Experts of a small language model.
Size: 10 layers, width 256, vocabulary 12896, 17.6M parameters.
Experts: 96 quick GELU neurons an expert, 2 picks a token.
Training: a variant of Adam for the experts, 227M tokens, 3467 steps.
Below are experts of layer 2 (counted from 0) of a mixture-of-experts language model. Rows are named router (the router's row for the expert), down (a neuron's output weights, with its number) and show model dimensions 128-191. Each number is 128 + 24 x the weight over its row's rms, rounded and kept within 0 to 255.
After each expert's rows: "comes before" lists some tokens at least twice as common just after its tokens as in all text. This comes from a sample of Wikipedia text that the model never trained on. Tokens count by the router's weight.

# expert 9
router [105 151 139 114 118 120 126 103 127 100 129 166 104 159 123 147  99 136 158 125 115 143 153 120 140 129 151 111 133 123 135 160 111 132  95 125 136 100 127 104 176 173 132 115 146 126 114 141 110 147 150 115 138 151 117 119 129 125 149 108 136 137 108  49]
down11 [114 138 132 113 106 140 129 157 141  92 110  96 137 139 121 144  87 137 168 139 127 107 138 152  90 182 101 159 119 117 166  87 112 108 154 165 144 128 149 116 113 128 144 116 125 157 100 143 120 131  75 114 140 124 142 121 143 136 120  98  62 126 121 104]
down12 [128 122 113 104 123 138 118 150 125 121 138 104 141 135 162  91 130 118  90 132  67 105 128  77 118 149  77 155 110 143 151 144 129 102 130  98 112 125 116  90 141 133 173 107 155 103 138 119 106  78 156 131 137 155 107 105 112 138 136  88 142  95 140  89]
down13 [148 125 105 149 119  92 175 126 107  99 109 169  83 138 111  87 140 145 107 109 140  93 107 149 122 125 201 143 125 120 125 130 180  86 123 120 123 143 130  90 135 110 163 170 145 143 142 173 133 141 157 130 144 116  85 130  48 162 103 149 162  93 125 135]
down14 [142  97 108 120 126  95 146 157 159 157 127 118 129 128  59 152 104 127 123  88  82 145  95 131 138 161 120 152 132 101 118 109 133 112 150 143 126 120 103 105 118 104 148 100 114 155 106 104 169  86 140 129 152 137 132 134 119 156 114  83 118 185 173 151]
down15 [100 131 145 128 127 124 139 153  87 102 121 137  93 139 129 119  96 126 108 110 130 117 108 169 127 147 118 146  90 103 114  86 100 121 100 155  86 101 141 121 107 126 124 124 104 174 151 120 136 180 143 131 138 124  94 137 120 128 138 124 113 118 160 113]
down16 [147 116 105 103 162 148  94  98 154 125 110 100  90 156 161 132 130 113 109 119 156 120 148 117 161 109 135 134 153 128 108  92 152 103 112 133  72 152  94 131 108 115  90 137 170 170 158 133 128 139 158 104 149 141 120 119 135 155 110 101  87 132 160 128]
down17 [148 119 122 121 112 130 137 130 101 147 147 129 130 112 118  69 157 145 119 140 152 162  87 128 130 124  94 143 118 135 143 122 113 152 145  90 116 139  74 138 114 144 152 158  90 151 145 116  91 138 130 138  71 107 108 146 161  95 145 145 174 173 124 119]
down18 [139  89  98 141  97 164 135 135 126 139 168 107 136 175 119 144 141 126 154 123 116 130 175  97 155 169 138 143 120 166 141 101 141  79 166 134 123 155 145 139  75 163 166 113 131 153 114 148  97 142 132 155 103 153 132 156 151 109 135 153 135  96 130 129]
down19 [114 102 137 141 125 148 105 120 102 115 118 157 160  91 134 101 156 117 150 112 144 137 144 148  96 121 125 129 134 175 144 149 115  94 122 108 167 123  77 106 154  92 161 125  99 144 125 158 102 143 132 115  97 178 117 110 177 104 158 149 138 154 114 132]
down20 [157 115 118  89 143 140 111 160 110 117 109 133 109 109 114 126 122 155 131 153 103 156 116 129 120 142 128 122 145 123 119 170 157 121 133 105 134 129 104 175  65 140  98  81 147 110 146  73 160 109 136 101 104 124 139  88 122 141 156 121  90 122 159 129]
down21 [116 104 155  96 139 201 134 135 174 127  99 110 135  91 115 122 149  75 159 135 135 142 159 107 110 170 120 134 129 141 107 186 104 126 113 141 152 132 121 125  82 132  74 127 104 133 107 129 110  86 105 110 109 142 126 126 115 148 122 144  93 171 150 156]
down22 [151 118 115 141 134 113 109 123 151 125 127 142 141 120 138 130 125 157 155 114 100 165 135 112 166 110 106 146 128  93 126 161 163 101 113 106 166 149  75 142  77 125 122 147 113 127 123  95 138 132 125 155 122 139 154 106 138 134 121 160 122 149 144 123]
down23 [131 118 139 147 116 123 129  72 174 148  94 117  93 127 145 122 134 149 131  87 136 114 119 118 137 169  68 156 126 117 126  87 113 165  67 122 115 139 115 143 134 164 116 104 151 125 102 136 124 125 161  95 142 125 119 137 125 126 111 117 138 148 122 173]
down24 [109 136 168 140 139 136 120 109 122 113 135 132 121 157 129  82 118 145  89 117 124  97 127 109  94 166 117 109  90 134 144 102 106 118 167 140 123 145 144  79 125 121 105 180  76 165 164 148 118 128 133 149 153  91 139 107 112 156 131 119  93 144 124 179]
down25 [142 117 127 137  95 125 146 113 140 139 121 174  81 149 119  91 116 172 116 105 152 154 107 147 132 140 125 118 118 130 131  90 107 159 145 146 110 140 102 133 104 142 148 121 115 167 109 152  94 148 120 125 129 172 148 107 113 104 149 168 130 108 100 155]
down26 [125 133 166 137 137  99 128 165 152 108 177 154 165 141 128 113 128 113 102 139 135  87 154 112 126 125 113  66 137 101 121 143 147 105 137 145 112 111 132 120  76 129  77 143  93 133 112 153 123 110 163 147 210 101 125  96 113 162 158 104 126  93 148 174]
comes before: "0", "4", "3", "6", "2", "5"

# expert 2
router [128 138 111 120 147 126 128 111 165  97 131 168 123 160 116 142 114 135 153 150 144  84 142 127 121 108 173  78 111  89 127 118 126 108 109 104 148  90 134 116 165 125  84 144 112 128 135 133 146 113 170 120 125 177 145 138 113 123 133 113 155 137  71 105]
down16 [117 152 167 133 124  94 116 127  82 157 121 150 143 143 135 142 156 115 149 131 150 137  79 142 159 156 126 104 152 124 130 111 118  74 165 140  99 110 154 139 120 118 158 163 105 142 132 111 145 130 108 169 118 108 138 111 142 102 107 103 174 132 132 143]
down17 [129 172 116 136 149 101 128 149 140 107 119 132 121 129 133 143 122 109 102 103 118 105 149 119 125 176 103 133 119  67 134 110 136 158  98 161 138 147 126 159 142 113 156 146 145 118 100 175 123 115 110 118 145 156 137 120 135 127 149 104  91 110 120 124]
down18 [ 98 149 136 147 128 128 149 125 115 131 131 106 122  97 147 115 139 106 105 120 160 140 146 156 137 148  99 113 133 127 135  70 140 135 127 140 146  97 129  54 126 100  90 160 128 109 146 149 143 104 150 140 136 153  87 129 146 125 113 150 112 109 136 119]
down19 [ 95 126 114 116 124 146 121 135 117 171  82 137 123  98 127 109 161 131  99 106 128 110 133 117 131 122  81 112 120 174 133  92 158 138 134 137 104 103 141  96 149 122 117 141 164 141 149 166 149 133  97 135 174 162 131 149  80 157 143 168  99 134 128 124]
down20 [106 125 137 125 154 125 107 164 169 136 156 160 111 106 119 103 140  94 119  75 124 161 157 119 125 129 159 140 145 180 164  73 123 169 158 150 106 127 104  94 134 201 143 102 134  86 136 138 146  96 136 125 111  71  64  96 127 131 132 132 105 114 133 106]
down21 [145 127 120 130 140 196 141 145 149 166 133 128 138 120 132 162 144 122 137 108 120 118 117 161 130 124  90 120 121 118  95 147 109 127 105 111 179 135 116  90 128 146  92 123 123 127 129 152 153 140 118 153 137 160 126 143 161 138 134 110 130 147 105 104]
down22 [142 155 156 156 135 163 132  66 163 130  95 137  81 100 119 126 129  89 107 106 145  90 120 135 120 132 121 104 129 114 144 172 108 152  81 153 107 139 173 147 129 115 127 125 115  97 130 175 133 167 149 159  83 130 146 131 130 128 131 106 110 152 134 148]
down23 [106 106 115 136 112 133 160  87 141 130 129 151 167 118 147 165 148 113 122 138 132 133 144 141  83 160 131 100 128 131 129  44 174 130 140 125 112 166 138 123 120 127  62 133 128 150 109 120  81  99 168 129  85 169 143  76 139 120 141 121 168  77 101 163]
down24 [157 123  94 118 102 171 146  89  66 128 125 119 122 108 135 115 156 128 126 172 170 127 168 113 109 156 156 106 119 148 143  91  85 141 141 111 209 123 160 138 137 109  96 127 157 125 144 118 130 113 114 156 140 168 145 126 115 110  93 142 116 127 135 137]
down25 [161 155  99 146 159 120 144 115 119  82 144 123 143 151 108  87 164 145 109 127 158 114 123 118 112  87 149 157 109 168 158 101 140 152 144  98 146 147 116 154 122  99 135 147 113 117 112 136 160 117 131 137 113 116 112 132 100 112 159 116 144 113 151 182]
down26 [ 99 110 122  96 108 132 126 104  80 100 123 161 143  95 177 124 142 120  90 141 110 127 100 129 149 130 112 154 163 155 132 140 112 133 163 129 141  63 133 174 121 152 144 124  99 145 128  78 134 151 118 142 128 110 132 178 125 129 138 122 117 174 153 115]
down27 [ 99 156 114 132 112 135 137 139 145 172 124 132 109 159  88 155 144 155 121 157 155 161 156 120 125 150 124 167 104 124  88 110 129 104 125 134 160 106 161 140 104 152 124 142 108 108 143 164 129 102 144 147  77 143 132 154 158 127 162 165 157  78 172 129]
down28 [130  78  97 133 140 161 124 115  99 127 133  70 163 105 105 140 138 119 108 123 116 104 137 141 140 174 127 117  93 109 167 169 124 125 119 133  79 117 162 109 159 134 139 152 138 197 166 124 122 129 124 147 176 140 136 153  95 113 114 139 110 111 130 138]
down29 [ 97 107 137 147 136 113 141 135 181 122  99 137  82 149 152 152  85 111 106 118 133 142 120 140 110 114 166 134 164 142 126 169 141 141 127 162 127 145 127 147 105  94 162 101  80 113 137 114 170 153 109 133 117 101 147 128 125 128 145 103 132  83 122 135]
down30 [144 135 156 162 123 150  73  82 123 135 146 113  85 145 112 175 122 124 141 111  99 159 169 125 163 116 120  91 101 121 120 112 141 112 118 160 104 112 117 144 132 141 118 153 125 109 146 145 153 172  75 148  70 116 154  94 123 186 144 121 164 137 157  90]
down31 [123 114 113 150 127 138 159 135 119  88 134 108 164 139 130 129 164 172 147 136 164 113 156 143 100 133 170 135 146 155  99  81 132 108 107 106 140 162 102  86 110 126 151 151 159 209 135  74 104 118 124 110 144 125  96 147 117 141 144 119 101  85 152 149]
comes before: " ", "00", " been", " —", "000", " MF"

# expert 14
router [133 158 120 112 161 153 121 107 133 139 141 177 131 161 122 142 125 112 115 134 156  94 107 124 190 135 155 102 109 100 121 105 120 178 134 104 177 118 111 123 172 105 114 147 147 113 173 107 143 126 135 119 120  93 167 148 154 106 130 118 156 133  92 101]
down16 [117 121 112 145 133 123 133 148 119 132 132 147 130 106 108 132 122 110 158 112  88 125 134 138 116 130 157 164 153 159 126 255 105 107 120 146 135 115 122 167  93 154 143 105 138 163 141 128 129 130 134  96 197 169  90 114 120 137 134 103  93 124 124 122]
down17 [ 96  67 142 151 135 164  99 110 151 170 135 132 131 114 100 107 160 127 137 140 127 100 126 154 120  91  81 138 102 158 125 116 110 107 141 100 138 158 158 125 100 134 131 149 169 142 145 150 160 134 176 151 115 176 115  96 114 115 121 129 115 145 136 184]
down18 [139 148 134 101 130 154 152 142 116 146 136 126 110 162 132 121 121 138 172 149  85 107 141 144 144 109 118 169 102 150 123 150  87 101 175 103 139 128 195 155  96 110 108 122 141 153 166 140 144  83  96 162 149  82 121 125 134 103  98 181 112 140 147 121]
down19 [127 142 108 136 145 147 122 107 173 154 115 103 125 144 112 113 148 139 121  75 109 131 103 129 121 131 119 135 149 140 129 244 147 123  99 130 146 142 133 124 175 166 139 122 117 129 132 139 110 148 108 113 135 142 136 144 116 129 128 155 126 113 102 151]
down20 [116 143 132 148 126 125  89 109 133  95  94 121 117 164 121 120  94 130 164 151  56 121 160  96 122 120 118 151 120 108 185 124 141 133 118 140 161  92 124 147 147 132 142 139 150 129  87 113 112 176 156  96 118 154 107 131 140 154 118 135 120 141 128 123]
down21 [ 86 109 139 117 131 148  97 110 112 128 126 135 122 147 129 123 116 163 133 121 137 128 140 153 120 119  77 132 129 130 144 153 136 124 125 112 130 144 149  92 162 114  92 128 116 125 151 132 126 131 126 118 118 119 144 119 128 125 142 127 159 136 142 107]
down22 [141 105 115 122 142 170 129 138 142 146  95 130  83 136 118 176 147 130 129 155 127 125 110 113 139 103  99 147 132 132 154 109 119 130 120 138 194 158 145  94 143 132 113 169 139 175 142 117 106 173 136 169 121 124 121 141 109 124 130 128 104 131 160 131]
down23 [111 166 155 139 107 136 163 136 102 168 155 165 151 144 178 156 130 102 135 120 136 134 134 137 124 142 136 121 113 117 106 195 118 114 108 120 112  89 112 120 159 129 121  60 145 126 158 124 146 109 105 111 203 127 135 144 125 129 114 116 110 106 142 128]
down24 [124 121 142 132 147 147 124 132 147 155 154 102 132 131 105 140 120 151 116 120 141 121 109 143 150 143  97 119 117 108 111 123 105 125 118 117 147 145 144 123 162 148 130 151 130 110 133 123 130  97 140 125  94 115 153 137 144 123 132 138 150 125 127 153]
down25 [119 130 149 132  88 114 154 121 118 120  91  85 149 115 102 126 110 121 157 117 107 130 124  92 128  81  96 135 115 151 111 128 117 103 163 143 132 121 130 146 112 130  78 153 121 118 118 171 155 124 127  84 137  81 143 129 171 127 119 152 112 127 112 143]
down26 [114 116 138 179 117 152 146 158 181 171 130 139 127 107 124 120 120 147 129  96 119 121 133 145 137 117 134 152 104 126 137 158 147  97 123 136 161 129 142  82  82 115  94 146 105 125 124 102  91 131 143 137 130 142  78 117 190 152 115 136  70 112 109 134]
down27 [133 109 118 153 120 110 143 120 108 123 144 157 161 110 103 170 143 120 135 106  86 155 122 136 115 155 200 129 156 161 138 202 106 143 136 136 112  93 122 148 123 142 165  69 127 156 147 141 117 143  95 107 152 142  96 140 121 137 142 136  79 106 117 130]
down28 [152 130 113 138 122 137 159 149 131 143 120 133 127 113 131 122 128 104 112  98  97 147 114 147 111 111 168 176 143 159 126 255 123 111 114 148 106  98 151 158 108 123 137  85 119 151 140 119 110 145 128 104 180 165 127 132 113 144 101 122  86 125 100 141]
down29 [128  93 108 142 121 183 118 168 126 158 116 104 127 164 112 174 142 133 154 164 107 136 107 134 123  89 118 124 129 161 138 122  99 112 142  97 161 124 121 103 123 135 123 108 139 148 125 163 115 125 176 175 115  95 119 143 137 148 131 131 101 105 139 159]
down30 [ 83 106 112 100 143 126  95 154 104 114 106 119 142 105 122 114 111 141 140 158 136 116 116 123 151 124 101 110  89 146 105 108 149 131 129  78 150 128 199 131  98 129 103 108 129 167  95 114 164  86 174 110 126 134 154 100 104 103 154 142 147 126 164 139]
down31 [137 170 102 105 186 119 109 149 124 156 144 134 149 152 126 137 145  60 169 115 132 149 165 148 128 159 137 130 117 126 124 129 151 140 150 106 145 121 159 105 157 113 135 126  98 154 123 127 137  83 163 108 172 170 121 101 150  73 118 149 164 118 135 103]
comes before: " ", " \"", " first", " —", " United", " L"

# expert 11
router [ 86 156 150 143 158 100 108 127 146 131 136 154 119 151 126 116 146 129 130 133 165 116 127  97 148 135 168  79 140 111 137 152 103 113 119  99 151 132 114 121 147 147 111  85 150 135 131 164 156 142 155 105 151 124 177 166 122 130 116 170 176 159 107 117]
down11 [101 155 141 128 116 147 120 108 175 129 124  91 159 149 133 103 146 108 116 120 151 135  92 133 106 182 170 184 128 126 148 126  94 132 118 120 120 135  97  86 149  85 154 131 133  86  78 134 126 124  89 147 145 112 131 152 155 123 115 108 145 109 107 103]
down12 [ 96 144 125 134 114  99 109 113 127 155 149 100 150 119 120 139 111 106 172 153 109 127  86 140 120 155 138  70 123 148 114 116 140 140 104 110 147 149 142  94 137 143 140 116 131 109 171 141 126 128 120 152 158 108 137 125 151 163 144 165 147 106 107 147]
down13 [ 82 133  85 106 124 110 139 118 113 165 156 119 133  99 137 106 143 118 151 169 146 170 112 120 149 128 121 127 149 163 120 140 175 140 127 126  84 130 161 134 141 116 170 140 109 134 153 102 116 117 167 120 141  98 129 126 141 130  97 165 136 100 105 149]
down14 [140 110 129 159 116 125 107 137 101 113 134  91 138 124 109 125 130 125 118 124 101 117 131 108 137 134 143 187 139 150 104 130 127 135  83 111 134 135 118 182  78 131 125 101 153 177 137 115  97 124 127 137 131 115  68 121  95 137 146 150 111 124 112 172]
down15 [138 105  93 122 157 171 128 137 102 144 157 119 138 114 150 113 165 126 120 151 151 106 166  81 134 143 143 141 165 131 146 135 133 108 161 111 146 140  95 147  73 119 137 125 104 115 141 123  89  86 131 126 104 130 112 159 186 158 151 141 167 182 148 142]
down16 [126 113 130 112 106 112 118 107 114 120 156 124 141 101 165 106 120 147 118 141  73 111 143 144 131 110 135 161 147 174 143 166  80 132 130 159  97  91 108 116  92 111 108 163 159 136 164 171 155 132 169 142 106 112 143 127 127 149 160 150 114 139 149 139]
down17 [117 111 106 115 141 123 111 129 110  96 160  78 164 106  96 114 149 143 158 127  93 160 133 121 156 100 173 132 151 141 135 164 126 153 103 126 151 134 130  91 118  98 161 160 157 163 122 124 121  94 135  80 119  86  90 142 182 135 108 154 124 138 108 124]
down18 [121 158 116  92 102 120 161  97 184  66 134 158 157 106 144 148 135 139 104 132  93 111 167 136 127 111 115 149 158 106 136 147 106 165 140 110  91 131 133 173 121 150 117 132  87 153 139 168 127 149  93  99 121 101 107 184 117 112 100 116 122 150 107 107]
down19 [133  84  96 125 153  98 111 119  96 133 176  89 154 124 115 126 126 153 125 153 129 121 145 172 123 100 123 159 188 154 139 169 136 158 102 179 159 137 104 107 157 115 112 163 138 102 101 124 134 144 113 152  97  87  72 151 157 154 131 136 111 122 146 104]
down20 [176 116 107  71 127 146 143  98 162 112 115 143 104 121 122 106 116 103 124 142 102 144 123 114 137 138 147 178  91 125 147 154 124 179  97 141 141 122  90 106 104 117 120  83  90 112 158 133  87 162 136 146 101 135 130  99 137 133 136  88 126 170 149 139]
down21 [129 159 151 140 111 125 106 153 191  77 150  97 173 138 121 137 120 118 156 170 133 107 131 141 170 110 126 123  86 101 105  63 113 124 120 103 116 115 115 138 124 134 146 157 130 102 114 107 154 149 121 142 128  98 151 100 145 126 119 144 102 139 127 154]
down22 [126 126  91 123 141 123 154 102 178  82 113 176 128 126 114 115 148 143 106 102 114 124 166 138 114 181 137 125 158 181 125  94 150 160 172 152 169 151  96 121 145  89 117 134 118 114 148 137 141 157 126 110 118  88  86 102 117 142  87 108 109 106 109 104]
down23 [107 154 101 152  65 138  85  84 142 104 102 142  97 113 142 129 108 140 159 101 118 133  72 132 113 140 154 115 139 109 123 128 154 135 152 114 121 160 168 119 106  87 157 143 136 166 116 104 123 144  84 136 123 144  96 101 151  93 121 122 127 136 161 158]
down24 [ 95 151  99 112 127 157 157 119 164 110 153 115 122 172 125 108 150 121 116 187 147 140 154 133 109 169 142 175 152 116  86 128 156 123 123 157 152 141 129 130  94 137 124 119 144  71 152 116 115 137 121 139 139 114 133 133 124 139 116 121 127 112 103 114]
down25 [142 106 105 146 122 123 131 132 120 145 134  98 194 144 133 177 135 132 123 120 132 125 142 128 170 121 165 121  97 132 128 172 147 121 133 142 149 136 109 118  98 123 163 120 152 103 119 118 126 134 106 107 134 140 115 101 151 114  83 184 132 167 111 119]
down26 [159 119 107 112 127 107 100 147 115 107 163 106 107 163 130 162 134 107 127  80 122 128 135 122 110 171  97 118 155 137 106 118 131 122 136 149 141 156 136 124 109 112 136 137 146 144 121 101 129 158 137 121  87 162 109 141 100 147 152 134 113 108 131 117]
comes before: "-", "|", "==", "The", " (", "==="

# expert 3
router [150 166 184 124 150  75 120 153 152 118 145 152  98 163 151 106 116 176 108 125 154 137 137  94 140 116 142  89 127  98 142 117 125 109  98  79 126 126 109 140 148 191 107 149 125 123 105 112 129 131 151 122 123 152 168 151 143 138 155 112 147 101  98  95]
down11 [157  80 147 119 119 121 142 139 151 112 151 111 126 144 146 146 111 137 146 114 145 134 120 132 119 141 171 158  78 160 111 102 149 143 142  99 124  96 139 151  89 139 135 130 134 104 132 107 148  82 154 131 132  85  90 138 136 136 114  70 144 146 122 137]
down12 [147 161 164 102 113 112 113 143 128 114 114 101 138 162 107 170 159 133 135  72  95 121 140 125 141  92 116 176 108 106  74 150 110 122 109 106 144  99 125 125 124 109 142 110 152 102 142 140 157 123 156  75 124 140 131 163 133 124 112 137 126  91  85 130]
down13 [112 160 149 135 135 107  98 176 120 121 147 112 158 159 111 125 172 125  98 159 123 131 109 111 135 108  53 132 161  97 122 105 124 115 111 120 129 139 109 137 107 100 120 146 142 157 123 138 148 161 141 119 146 136 103 112 131 150 152 117  99 111 173 142]
down14 [130 147 163 115 168 119  91 166 149 152  95 114 136 118 114 167 109 165 140  99 118 161 149 141 146 127 153 112 101 130 130 123 142 163 123 146 152 146 153 141 144 143 138 142 134 159 113  97 128 126 158 136  86 142 140  88 148  96 110 131 182 159 137  84]
down15 [127 113  89 118 126 154 113 145 153  91  87 146 114 112 127 144 155 120 130  73 112 169 139 134 149 162 152 163 180 109 140 167 108 142 128 116 104 167 148 120 114 156 147 116 112 134 120 158 111  95 174 105 115 189 115 119 137 133 151 135 121 134 102 140]
down16 [155 108 125 102 150 149 136 144 133 109 128 112 103 116 135 109  91  94 116 128 160 136 103 136 138 119 160 107 100 142  94 174 169  91 144 112 115 115 114  98 109 128 137 114 100  78  85 136 138 106 156 152 111 160 108 113 143 128 128 171 127 127 103 152]
down17 [ 95 117 154  94 129 138 137  87 129 125 126 158 115 156 143 154 145 130 161 138 106 132 129 103 142 119 131 142 122 136 164 134 137 117 140 114 148 116 160 169 169 133  89 167 127 180 118 136  99 148 128 130 100 118 136 153 126 139 128 142 128 149 186 129]
down18 [133 127 160  92 110 142 153 103 115 103 155 120 124 131 133 127 114 138 174 138 101 118 162 111 152 106 130 115 110 118 135 109 114 173 123 114 118 151 110 144 152  88 117 130 138 183 111 124 125 144 163 102 102 142 142 136 142 123 134 154  97  58 122 103]
down19 [144 155 160 111  92 119 131 143 102 134 168 158 158 147 134  87 131 134 121  98  97 122 150 127 154 128 124  94  75 118 133  91 117  91  84 112 141 105 118 134 126 106 124 150 116 148  79 121 136  93 144 146 107  79 124 109 148 107 145 143  88 106  90 169]
down20 [136 105 127 148 146 140 123  77  98 134 136 154 130 146 125 111 108 164  91 155 220  98 139 120 106 113 119 120 138 102 131  77  75 136 125 138 111 123 165 138  97 102 113 164  90 127 158 129 122 131 141 134 156 124 106 131 119 129 119 133 129 144 131 161]
down21 [117 135 154 118 163  88 127 114 146 130 141 116 148 135 128 124 133 106 148 125 132 144 145 102 114 129 120 156 154 124 156  95 144 118  88 135 126 162 129 137 165 107 135  81 154 125 120 103 188 162 143 111 145 106 158 118 150 144 149 140 151 131 145 108]
down22 [145 128  87 105 119 134 131 144  68 126 110 111 131 126 144  70 108 112 117 158 142  65 160 172  99 108  75 116 135 112 139  92 104 108 126 101 151 121 106 128 152 123  78 152  98 113 148 143  85 134 130 113 127 148 113 143 123 110 102 112  87 128 135 115]
down23 [136 101 149 148 157 131 150 135 126 135  86 105 130 108 128  79 120 117 121 119 126 120 153 130  89 146 150 174 125 156 132 117 141 100 176 134 112 146 102 126  95 126 116 118 190 145 121 102 106  80  85 167 115  90  91 117 114 159  88 140  85 116 121 122]
down24 [165 151 134 117 154 140 103 129 116 148 148 130 144 152 140 121 129 135 109 162 145 102 137 139 152  87 137  87 106 120 133 124 139 131 152  82 138 126 109 122 138 148 125 161 111 145 101 110 147 105 123 155 170 174 158 156 147 110 102 117 124 126 137 122]
down25 [134 124 129  79  82 130 173 174  81 117 115 150 133 188 143 118 143 110 130 136  85 107 163 148 127 128 143 119  84 163 118 167 118  88 162 114 179 123 116 126 110 131 135 135 109 167  82 103  84 139 131 142 126 140 101 154  91 161 113 148 134 130 173 115]
down26 [163 124 141 122 183  85 139 143 127 127 171 101 133 123 164 150 125 158 130 100 157 162 135 114 103 100 165 121 110 188 125 122 143 114 116 112  87 156 166 138 136 134 124 105 144  85 143 152 180 109 118  96 151 141 130 141 144 120 141  97 171 127 113 130]
comes before: " the", " a", " his", " an", " which", " he"

# expert 7
router [141 143 113 139 148 128 113  76 158 174 134 188 127 151 105 141 133 106 144  99 125 148 132 128 160 164 134 127 142 111 121 165 133  92 106 128 106 131  87 126 134 163 181  88 110 126 139 110 103 108 156 107 158 150 131 153 150  84 143 111 133 113  95 102]
down5 [ 88 108 108  86 126 143 153 134 155 128 121 110 124 149 171 147 140 135 154 110 113 142 115 136 101 126 130 169 162 158 163 119 157 100 140 116 107 145 147 112 127 134 177 108 114 119 132 127  95  63 117 158 136 106 113 161  97 118 145 139 122 109 109 118]
down6 [133 145 153 103 116  87 138 115 157 121 121  56 138  92 118  95 156  78 161  96 127 119 142 113 125 146 113 114 141 149 102 146 117 109 125 104  93 132 124 124 160 133 157  96 108 168 140 142 166 146 121  81 161 185 144 143 158 120 154 112 172 126 141 142]
down7 [138 134  43 160 148 156 139  85 167 123 103 136 108 149 109  89 159 135 161 144 131 149 150 132 104 127 138 150 183 129 151  60 151 115 125 145 130 120 132 145 154 109 119 135 102 134 155 158  92 113 158 113 159 150 129 128 101 143 131 188 112  89 152  98]
down8 [156 105 110 180 125  97 109 139 138  98 152 117 103 106 121 123  86 135 148 123 135 119  88 143 127 119 168 140  96 131 154 103 114 180 170 131 129 120 140 102  78  99 134 148 168 154 133  84 148 132 126 134 113 146 131 143  92 189 107 129 122 127 169 164]
down9 [154 134 150 118 135 143  85 137 124 114 113 128 137 150 171 103 166 118 146 116 137  81 115  98 123 136 105 149 110 156 110 107 131 148 172 142 159 118 143 177 151 151 139 135 134 110 136 107 161 114  98 144  99 136 171 120 138 119 113 159 124 153 118 145]
down10 [138  83 118 140 167 144 130 123 105  88 156 152 155 192  83 145 118  99 141 143 142 144 130 145  97  92  98 141 120 130 105 118 161 175 129  90 157  77 121 114 166 141 120 106 132 176 127 125 115 164 130 126 164 119 126 151  77 102 147 119 125 106 133 135]
down11 [ 92 142  89 145 113 109 128 113 129 143 156 144 126 117 130 124  86 120 141 101 124 133 123 154 171 165  86 143 133 138 160 131 126 153 147 135 127 128 112 114 114 113 141 154 129 114 112 148 105 145 132 140 129 146 117 119 117 147 121 122  92 104 134 133]
down12 [164 130 169 126 169 129 141 132 116 152 122  69 141 143 127 123 111 145 145 123 112 113 159 103 127 173 169 150  92 128 140 151 149 113  89 118 108  91 109 142 136  93 120 111 167 153  95 119 133 110 143 130  95 151 121 139 124 100  94 146 133 123 178 116]
down13 [122 151 127 137  88  91 144  94 134 149 115 172 117 159 109 129 124 115 100 126 105 116 134 121 138 136 118 157 133 164 112 120 105 124  99 145 166 162 138 132 126 121 143 154  86 153 129 155 117 156 133 122 132 146 157 131 146 178 156 110 111 108 124  95]
down14 [125 134 120 109 134 123  99 120 116 106 138 132 155 132 143 129  95 142 126 123 150 171 141 112 160 118 155 129 148 108  92 123  96 144 138 152 139 150 155 116 110 140 161 175 176 153 134 154 116  99 122 147 158 117 135 119 106 179 120 185 150  98 121 115]
down15 [140 141 131 115 133 120 147 118 170  77 162 115 137 121 178 101 150 112 119 162 127  91 158 140 144 115 111 123 119 136 104 102 115 146 108 113 106 110  95 156 155 166 118 138  91 136 144 138 119 155 149 105 127 128 134 140 132 109 135 106 143  95 114 100]
down16 [134 138 108 142 158 127 124 101 193 139  79 174 126 151  94 167 150 123 135  93 112  94 119 139  90 148 146 140 138 123  97 100 173  98 127 118 155 138 115 125 126 148 142 126 127 144 147 172 102 116 145 126 165 157 136 113 151 107 129 100 162 146 125 114]
down17 [106 142  52 101 140 163 135 139 164 125 109 156 139  86 134 138 157 131 152 136 122 135 167 113  89 146 109 171 123  99 124 179 146 122 152 131 135 103 148 130 128 108 134 124 110 139  63 156 108  88 164 135 130 125 111 116 141  99 161 167 179 122 137 144]
down18 [155 104 135 138  99 139 110 146 122 151 156 105 140 136 130 143 133 159 136 120 113 162 117  69  75 162 158 122 102 129 159 168 165 179 105 130 136  93  82 136 128 113 116  90 141  99 107  88 160 143 116 137 163 139 115 147 130 118 150 146 112 164 140 135]
down19 [147 108  80 171 127 157 116 105 118 116 152 116 159 125  88 159 110 143 166 116 148 164 119 139  99  94 148 129 139 144 112 105 137 157 109 122 118 157 161 140 124  89  88 157 126 121 138 168 145 134 114 127 167 139 107 113  91 151 132 152 120 113 109 155]
down20 [127 126 105 182 130 153 139 113 146 141 148 166  97 119 119 158 141 145  87 119 110 148 121 100 116 142 147 130 141 116 111  73 142 137 173 115 101 171 139 103 138 114 143 141 116 101 124 198 153 104 109 174 151 122 135 123 135 150 123 160 152 108  82 129]
comes before: " of", ":", ",", " in", ".", " and"